From a checkpoint of a small mixture-of-experts model trained on Wikipedia: a variant of Adam for the experts.
Below are experts of layer 9 (counted from 0) of a mixture-of-experts language model. Rows are named router (the router's row for the expert), up (a neuron's input weights, with its number) and show model dimensions 0-127. Each number is 128 + 24 x the weight over its row's rms, rounded and kept within 0 to 255. Numbers have three digits each.
After each expert's rows: a language model's description of what the expert responds to. This comes from a sample of Wikipedia text that the model never trained on.

# expert 51
router:115156131101152124136113140180109137150078138131120150114092120138130126174183169172137118130114128150168144159148130115156159130162110124135149140164130147091120115108127112166099096108135129128115134184153108118154095125119098107104146131149132113125165118158155122139145157122143170115155114122110122137140096140150124158093168104167127124166124168081107135134110120166090104111184
up0:146143147137138156154115147139122154083129105129112111168115139089089105132161101129138117105152123134140128160077161152150134152105131103118167175131137118110141088121102137114127161099158137098132179182130136128152142198115116139146146121129123090134155142120135135102090093121143111123152148124102094121121159131146149101093114127160160145139187123131131139122157095086098122154083
up1:138134145108110078100136151142120147181121165142083120136061132130112125139146141115144093145157111145118126134107125140187093091122115124124111183160105132127146150141131161131129087157151092104112151124189098137160085142132108166108164099145104153139142148086113139110126113123161150146127138118122165135099132105143134123092103163160133126117122109139149124143128067129131105125094
up2:134157149104094200142105151175098149134165100171128135160083105107139136107136120158155119127178160147150148126155089149130117149157099127132088117117148160143122154155104104160114150094127102119104122171135129127131134174159102139101117100122144131113112145116137172143125098135113118169118134158175121130137096126132153119148118113161127090125170188128118129137145152101124131151136
What it handles: Inner word and number pieces. Middle syllables of long Latinate words and leading digits of numbers, such as optimi|za|tion, imb|ala|nce, palimp|se|st, 1,200.

# expert 37
router:106145127116150159160132122162101134142121099117180159116103070096083115159130143123171151103102143145172143110161176122121151123107136079101133137138059109161140135117149162081135123111107117113137145128132139163105160141139160133136106103106083133137144130123119096139153127128107096166104141134150129138170118142166128140145122110135175114115104085077127166135136117124133109119126
up0:143160154151150091126133116103167161164125134123121088099127122103097110149117132161127158135120091126139149117114130174145148120146154113162162131135131095162097101099121105122148096091119101122150150147156137103115121123134134123114167149153113081124106120191169109112119167116148138126082110128126125181143127143117161145061153118097108068108125117152110116143136135111117142172102
up1:129128130136131096099181099129170099121089113142118163173126129142120098115162121096150135132071107106089144111095163104104152136122128113130154093113154118149120134100116096128138095114062099149142121144153150142110107168126135162139122126121150143125084119138157162076092125135133103116159112104130096154162156107124144128099100101089134130114120110105108082114166124120160112144157
up2:094125123140111117118146101111165096103120130134163140100135124128126152098087135129142109187138132111134141142144171122132125116075172131170136133159133116105124139112133166096161144133083110107120164048128129152143139128095152106135130124156110171168106102084113146098125127116113135104140116121135085160112169162100112133101123126076151153158155163137122128145126104174140147133126
What it handles: Chinese name syllables. Middle and final syllable pieces of Chinese place and personal names in romanization, e.g. Fuxi, Lijiang, Sichuan, plus some other mid-word pieces.

# expert 12
router:067098111117148139108116117128138134134090175109109115126139107105116107136138116134126154094146140142155099154148116116171114107112177159119090098143079139131161155100120119151168143145114137098104130150135126112133121111111125158137141155165157168148126154116094154119145167084101138123118134158174109133119118154155112121153183101147148096115139165141137088107088172166118108122096
up0:128162131114152134149119126114163115131134138119090147127136161144078153108090144110126081100058167149135131119155086143138160113129098153133138110156098123115162124075117102132068140129117149124089128146142157168142136137141076107136111141126144157118154152067179105122135133135102146162113180131134107114083131150157166155140129123151136136138097127107127125120095135142137130117125
up1:122118127108168117135066160190088127106094099141111123107118120098095145122147146125164160108114123085165130157064121092178131155155122139065137103126115105182132111125135168126133105136105138124121119110101123124144150125105166146123090099112141113148152141166124120128128096153090184137136128097106131151159125124110156128130117092117093132136135124127141115141163111136124121099136
up2:161116143139173128122111129166120116097072172165099093173138091076154182116128066171138104122136147129115110127114109131155110136129124136130114101136133160138187152130097095112148146137115119144126133149124142113096114111137159112192134141148176121123110103133110106130127121117146149135107170168166125147135130126109139103140152093115107128089123157117138135097095147150148141154129
What it handles: Media titles and platforms. Word pieces in names of TV shows, games, songs and consoles, such as PlayStation, Wii, Comedy Series, TV, Live, Love.

# expert 3
router:111139148078141185084136125077110142113150119141107168152145113124151109108088148100153150102156111100141134157085110127150107127161145145088145126115135133133157115175139178113102124111110139149138142140151127092096120186127141126134095126131116088137154161136130167183136078135146111135141112139144113182136160138088100142102114114090147158122123108107142152126141130106149131108123
up0:127121157087095141109120071131158143137129125147103114168128180131111120115124116105126130155130168106138122118155120132152125122135090083134129131141126135148100157113126129114115128139098166093130136144082159120084115153098105110062117184138136098083133122125146122178080114163158057145126138103112117120141136132123190155105117143104140139139144116135116169129139097140155124129121
up1:118153128153114097125115118107092155122151156169144148130164144167120105129126123112140157101112093104125105139109136139127080135109150163095153142134129132119114122143114090130162144123163159117126133099138183145106151126184142131138095128123120176132151120139072108119119138131129129122170084102149127136068104161126149116151135149118119090200119109089162112106149108112095104118090
up2:113102090073145131129161126159126144128119168133147115093089130082144131141147145109113067154112116129113115139120135158113129166105118087154113123087153080114153090177153111129124106111132144156192143089145152134109149143129115120174124119131100145132120107153141175123086106095155190098131122138111157140136120102141105124128156126153123141138127106178136148143106137125148124149119
What it handles: Table cell separators. Pipe characters and short cell values in markdown tables, especially separator rows and football squad positions like FW, MF, GK.

# expert 53
router:102083113136129146099113113106162130139119183113096106100118116087155120133076133129159153097153136125112100145159113103139142137086123170102117123143094092165138132144103106135140116153179088132139146097117103121168132106163113127153119075144146164133115128096101180101109138108132098153149100143153102121115148160140156103168148123124123132132106148120158125145168164170123121150117
up0:100119104122068105134076099114133171075109107138111171130141099155125179147118139119139110127136123177137095123110093152120137121075121112158094122171134166093142137131166123151100133095122160134095129137127133132146172115142121118108114134124144139143140125100156132174087115118120115168186142105117159117118115162123139125145087143121124168151140103160097132107119119130107098154106
up1:149162121120116097084144125103138119122130091135154153145146116114149122113114110118123116159132087153138097130104145122069151094147127124117140129113158119159144130143083149154171153164153080142109119124170112114150155130126124131106145115106131126113137098160147151101101116104096104114126081094091068117148155188138094109137122136104140110109138155142136106051108140158149102131138
up2:150108136140110112150162156147113126106166153143128140165115158162096148102149115177144112090155127141139127117136086128158132106130130160101134170125154085127101127125091122150108141074093117168137140112109127163105142126191108062130136104169134102125160150137144115105107136113137123143132104119118144088149125157117153091121127153134129141149116209153145104120115100129143122099136
What it handles: Words inside titles. Articles, prepositions and words within song, film and album titles in lists, such as Year of the Rat, Beauty and the Breast, You, Love.

# expert 49
router:158178160114142122169113144124082092152125145135129145135168162130149112085123110127152164109131102124122141128121101106073098111088146118146138116131170140117135158138103144149114162157108131150113179075129168135108142113149113144103092095115133113137115114171126140135093147095139081167135123141124130108136113160086124087140093153098139087088134156119122160100107150129105133124138
up7:145111138134153103150098117097142144157117109144134110129174070106140127111078123171102127166164083127105112104130154143116122168144141140176150126128115168149126133148148117126143118082160059130106137118109127108126081119121138147158146131141181144155145183126121130149144160128182144134134142146108134132104137141138121111113177171097144134115124134134119142111100172098149113124091
up8:133140128148129182143095105124110101119117126139163146141137096143133130114111152167113074161107125083117114199089135120088116126119148123140150126114120168109156122137190119140179119088107148130115116124158095187142108124177108089109113110099122119086124110134108142080120151121142132141126116129122158111173126102142125139104147151096132139119168124103111113131142130122131106184148
up9:155171136136126061120132118153119111161124108094130082083127095148150133108117122137127154172129150107108128112139124103143138108131118142125106114151172096136131160161116091136078131119143162120152126138119145063124125124114108128110136109113119120136113076194137119137143098119106128145148117085079159108138123134073134128156102141134122147141119171075105128178104152140114107131121
What it handles: Sentence-initial determiners. Articles, pronouns and determiners opening a new sentence or clause in narrative prose, e.g. a, The, They, whose, Each.

# expert 9
router:111128124120109105174112147150124155157118128110158129109103075120116140128121141175115123129139163114120137156126129144122146105130121150072123147157109168116120123158138153151135116124102108096081111104164161124168103147163080153100114159139121092111134159177139158096098136106146131131101140116144144085126067149098109119140119156123124111162126160132156119124077182109115113134089
up0:135115130144117144135105125141140146123098145119156096110172117134162112104077138127115107121116081121138134121159114170174126095129107128127184157076154166069156138138128149114058118140121127127142115116141102110149158121161128182111121145141146137117130127118133138145136146143117147080117141155118137108128103089088095111114082093146107102131106159107113135131091123136121093072152
up1:124132099121088133113151162101126082177160140124140093131152130094126128123136061101150121089111111185137149115150170138100112119156108153117125107153077152105109167110103156131143129115173135128128136116190125108115110158104115155136168155184138132129173106111164159133149121108108149137141118132110117127122140112097115123117085139167110093134136102126137138119112150136150090117144
up2:197174092105158162117115087154135132157124115124125139176127112092141123134118095132080124121142109121088095157096129110097080112118168133147110131082118151139119121107103105143124135106132081153163145136099147169140127137136152152125103128126148104137141153139148163162138125102188081128098156178142153146131113160147139087112149145147137132128148123114118133115100097129143143104123
What it handles: Word-final noun/adjective pieces. Final pieces completing common nouns and adjectives, often materials and colours, such as glass, acid, yellow, myster|y, Oligoce|ne, anti-war.

# expert 17
router:144120104170163118058128138120152139128155081141124136148155131125073125123112132122110144114127105139129138159166130111160153130095163144142148134110124153164110117132124127056117137083120154152141119137090141129104108118157154096150099106147163154088141167120104121139144145166132142134113167169115090141139123145147107109096145089158153087104146119118139138141087130116101136131181
up0:130129155172081114139130138143157164129142115144172158136119105109133124098128139106110116108127126178133147111126079120119136142169151110158119129127103133112150119101110136122109153136094130084119089101153090089132163108120061097120117093172109139124130142132152140134139145143118115156152134130102114188102141133126136127148070121130120141117113186153143091118073110134113133070123
up1:101142125155136103140181103160162081127095163132097121104081148123157173133131171128129113108091108122130105146116174132101171098097159129118121127133089147136162127121106090098095161108103159143115148127138139094136138114155141104128154131080104083092120115103118146148118138123157141097126134141116092152115120166114135134154156088129145132113135117136176084104097098129163125135144
up2:091128122086110113132130157108185113132143119114106132089164137128138094122129133107120150142161154113084128140094126130091160188093069113148114108148170119144148077127108145126162120127128095159119161164141170128123157114143120160115125118076121118115119159093145125069118132087141127128165108132144159097136149131153154168135148114130138118116121091107116128141115162126149135113164
What it handles: Sports results numbers. Numbers in statistics tables, especially athletics marks and times after a pipe, such as 13.71, 7.37 m, plus position codes MF, FW.

# expert 4
router:120137163103130167147098106133126085111107158138144121136106132095143093140128122107095132106125159108186114141129098131089173111072093141072132099133155151136099109150122169122157141127167093136114132126114140096156123131103102171118147117130130106105117155174103129142134141135114085156126154159168090084101147126125122104115120115149133141106145143113114143117071104164135150091130
up3:118114121135090102141132143128115133124146138147088109152133169106118134140133134104107159158130131110144138169168113125113190095152121093099100096123143137101112141113131129128137139119106137119131152101207138146128098109101140179097126124133109081156111145081120146119116137106105126167126113163078095123124101142098107128136137148132201156124089095122177109112124116164150140137147
up4:111102137154116132136139129141144097110164137129194124163149115104115112109085101132142093121060178163145148124081160139118112179170136091143140150092151082112146131052126114139098147109134137112128147101125108125140114134094180159109147135111145139121118134132156132097143131128140133120086159154129106152144124153157157135132156111169094126103114146126145123122145141124092117133127
up5:138127101117127104136145152134145113106142114131075089097083166140129128149160146087114122124120104109131132076156133099154092183104113090136129122142151126179160135131148136111120141142115151136111098107130092117153119148142165160107098157117095155144117111134116128180141086132144138124151149139090131111101131112110107051117133098138157135134149144103174137138105139085081114144132
What it handles: Pronoun objects and people. Personal pronouns and people-nouns, especially as objects after verbs or prepositions, such as him, them, you, I, troops, citizens.

# expert 24
router:097124127145120156112097112148096114115123143129112143135110087127136145152099127143176108104163151138191071119172141141103127128127136155126161109113113125115145128146098116147109129117116133115107131147114111126137109087152077135142112095142173198155177106111132101147168097109154111099150091153114099153154160168152134154152167137125135120129146167133121107114157134147106135084115
up11:122133123099143134125119137134131167114145144126080118065128086117155078115156093120099089121093134137120148159133118098102124149117138096164126120126134122159103123131067128130123116092126175157155100128113067099096126133148121140167164143118114140104147114145127117160129083149137119142126132127111119124115155149131117088152143143142194181094152103096087147117115119094103135137142
up12:108130078125135107133160098104137147104153100116130141149128123135120132122112118112126124113170129124111111129147149127159125087208133144120106105104123136096156116154115122137077122131128128102140110125154137120134150137102111165146113119142149101117121177131177123140158152125138097145124133114139062202145113104093102173089088110107150111156153091113161138159119113122159135173108
up13:115138188129181156119128105111100116112098097119090137100142082164131161098126157132138124142134124112148191140146118149133097137137160100179112147136102109099129113114168143131134129133129094165096100157121117171103138124152172134124133136124088142138142133129099064186133128134136096119138097093125136136103141119137136108165105121125112094145176137090103136142135128115118121110171
What it handles: Table separators, review credits. Pipes after publication names in game review score tables, such as GameSpot, Eurogamer, plus of in critic credits and non-Latin bytes.

# expert 11
router:155159123134100146184086106132128096093113153129145143140140118097132141121094115101080123169135105121087138164124134086119155104155095106090106167112113133065131110103121129154159120134174101100090125095176124147152093130124124132157116122145158118086145151084117135126128104110112136132151160136135139086095109089128120119118146117145135119097128136164145138122141167143162137088134
up0:113154128132155128125086119183129143139106082098081122122145096135140095107122100104114119138170127123157117137094130130102107142123158134112139098131134138147161150134121152124133155141129102111119094147114124065140158139109129183157108141148137148120146144135145169128125116060116098122119133139109084138113164105081179112115090130100130053151097153134132112086126131108133139131101
up1:112083126156116109152136148164140110126120105138188127151104119119148118079129111180096138118143142135118112148124128086129121126180157159132161094163121087132127136144088146127131135085127141131173135152090105098150148105116110096106153134181119129183109114176128109129142162134125146135148125121108135167124117107089167119118140148182178152140111140134125130150120143131122111084149
up2:108151125095126123137080114155145117169102154122133161111088105119083115167107136125141139156137135091150172122137156108131084137127113131148162121178100111117125094150092138135108082131131113163116123137093117113177107167103143086142160097127089119142135082104143158154134134118147110172093119156121148162133121125090109134123121109126135132111126103104163167174085116142138116145154
What it handles: Plural noun endings. Plural suffixes and plural nouns ending a noun phrase, often after numbers or "other", such as -s, -ations, members, games.

# expert 20
router:120121119168124100108126149143108138124148161149118139138140144129106114157096126109141167108133119099140123143088137112153109159143140155130116082142121121134114159143147097112109153127112154132166110086151118151093122148147140125166129123124147135109093138087150102161128086123118093145168092096150157157156155094121105152162135133160164179092180093141116148091165119108154080151166
up7:146105091132101172095128094113168157131157118123105160157131138137136134126152147123149087123119160131123169117117086140171119101143158096128178104108158144093167146183135071135149117129098098116133165092124148115115176116100117111107117110120159131121107125124111160112151149084107128137126108108147103137109122119142124164135130127101145112109167131060166112105112152147121112145102
up8:156125139112121139112084132130165101135143130153162140105112130114073111155176114083109130162116108150092100132127117132093138109095142119151145134166168165115146134150123108136204117108112159098104090176136120119143127115142101142138159107095128071083098128108150092077136170167105119154121097140126141131142137108138131148114130125156134138139135132095139168136127101140146138156112
up9:147148141143122159156117137157119131167153127151112101152112115130143134152113087171137150169107099160167106123126091143127173112148085128170155152115119091145078135134157128141122111102155141145141159106127117114089106091113172131120143150120113153180144139126114126133093092130108143120115149099085140121116152155101122143146156074109091130144097144121070128121111162103091100145114
What it handles: Prepositions in infobox entries. Prepositions and separators inside list and infobox values, such as of in University of, colons after year ranges, and at before opponents.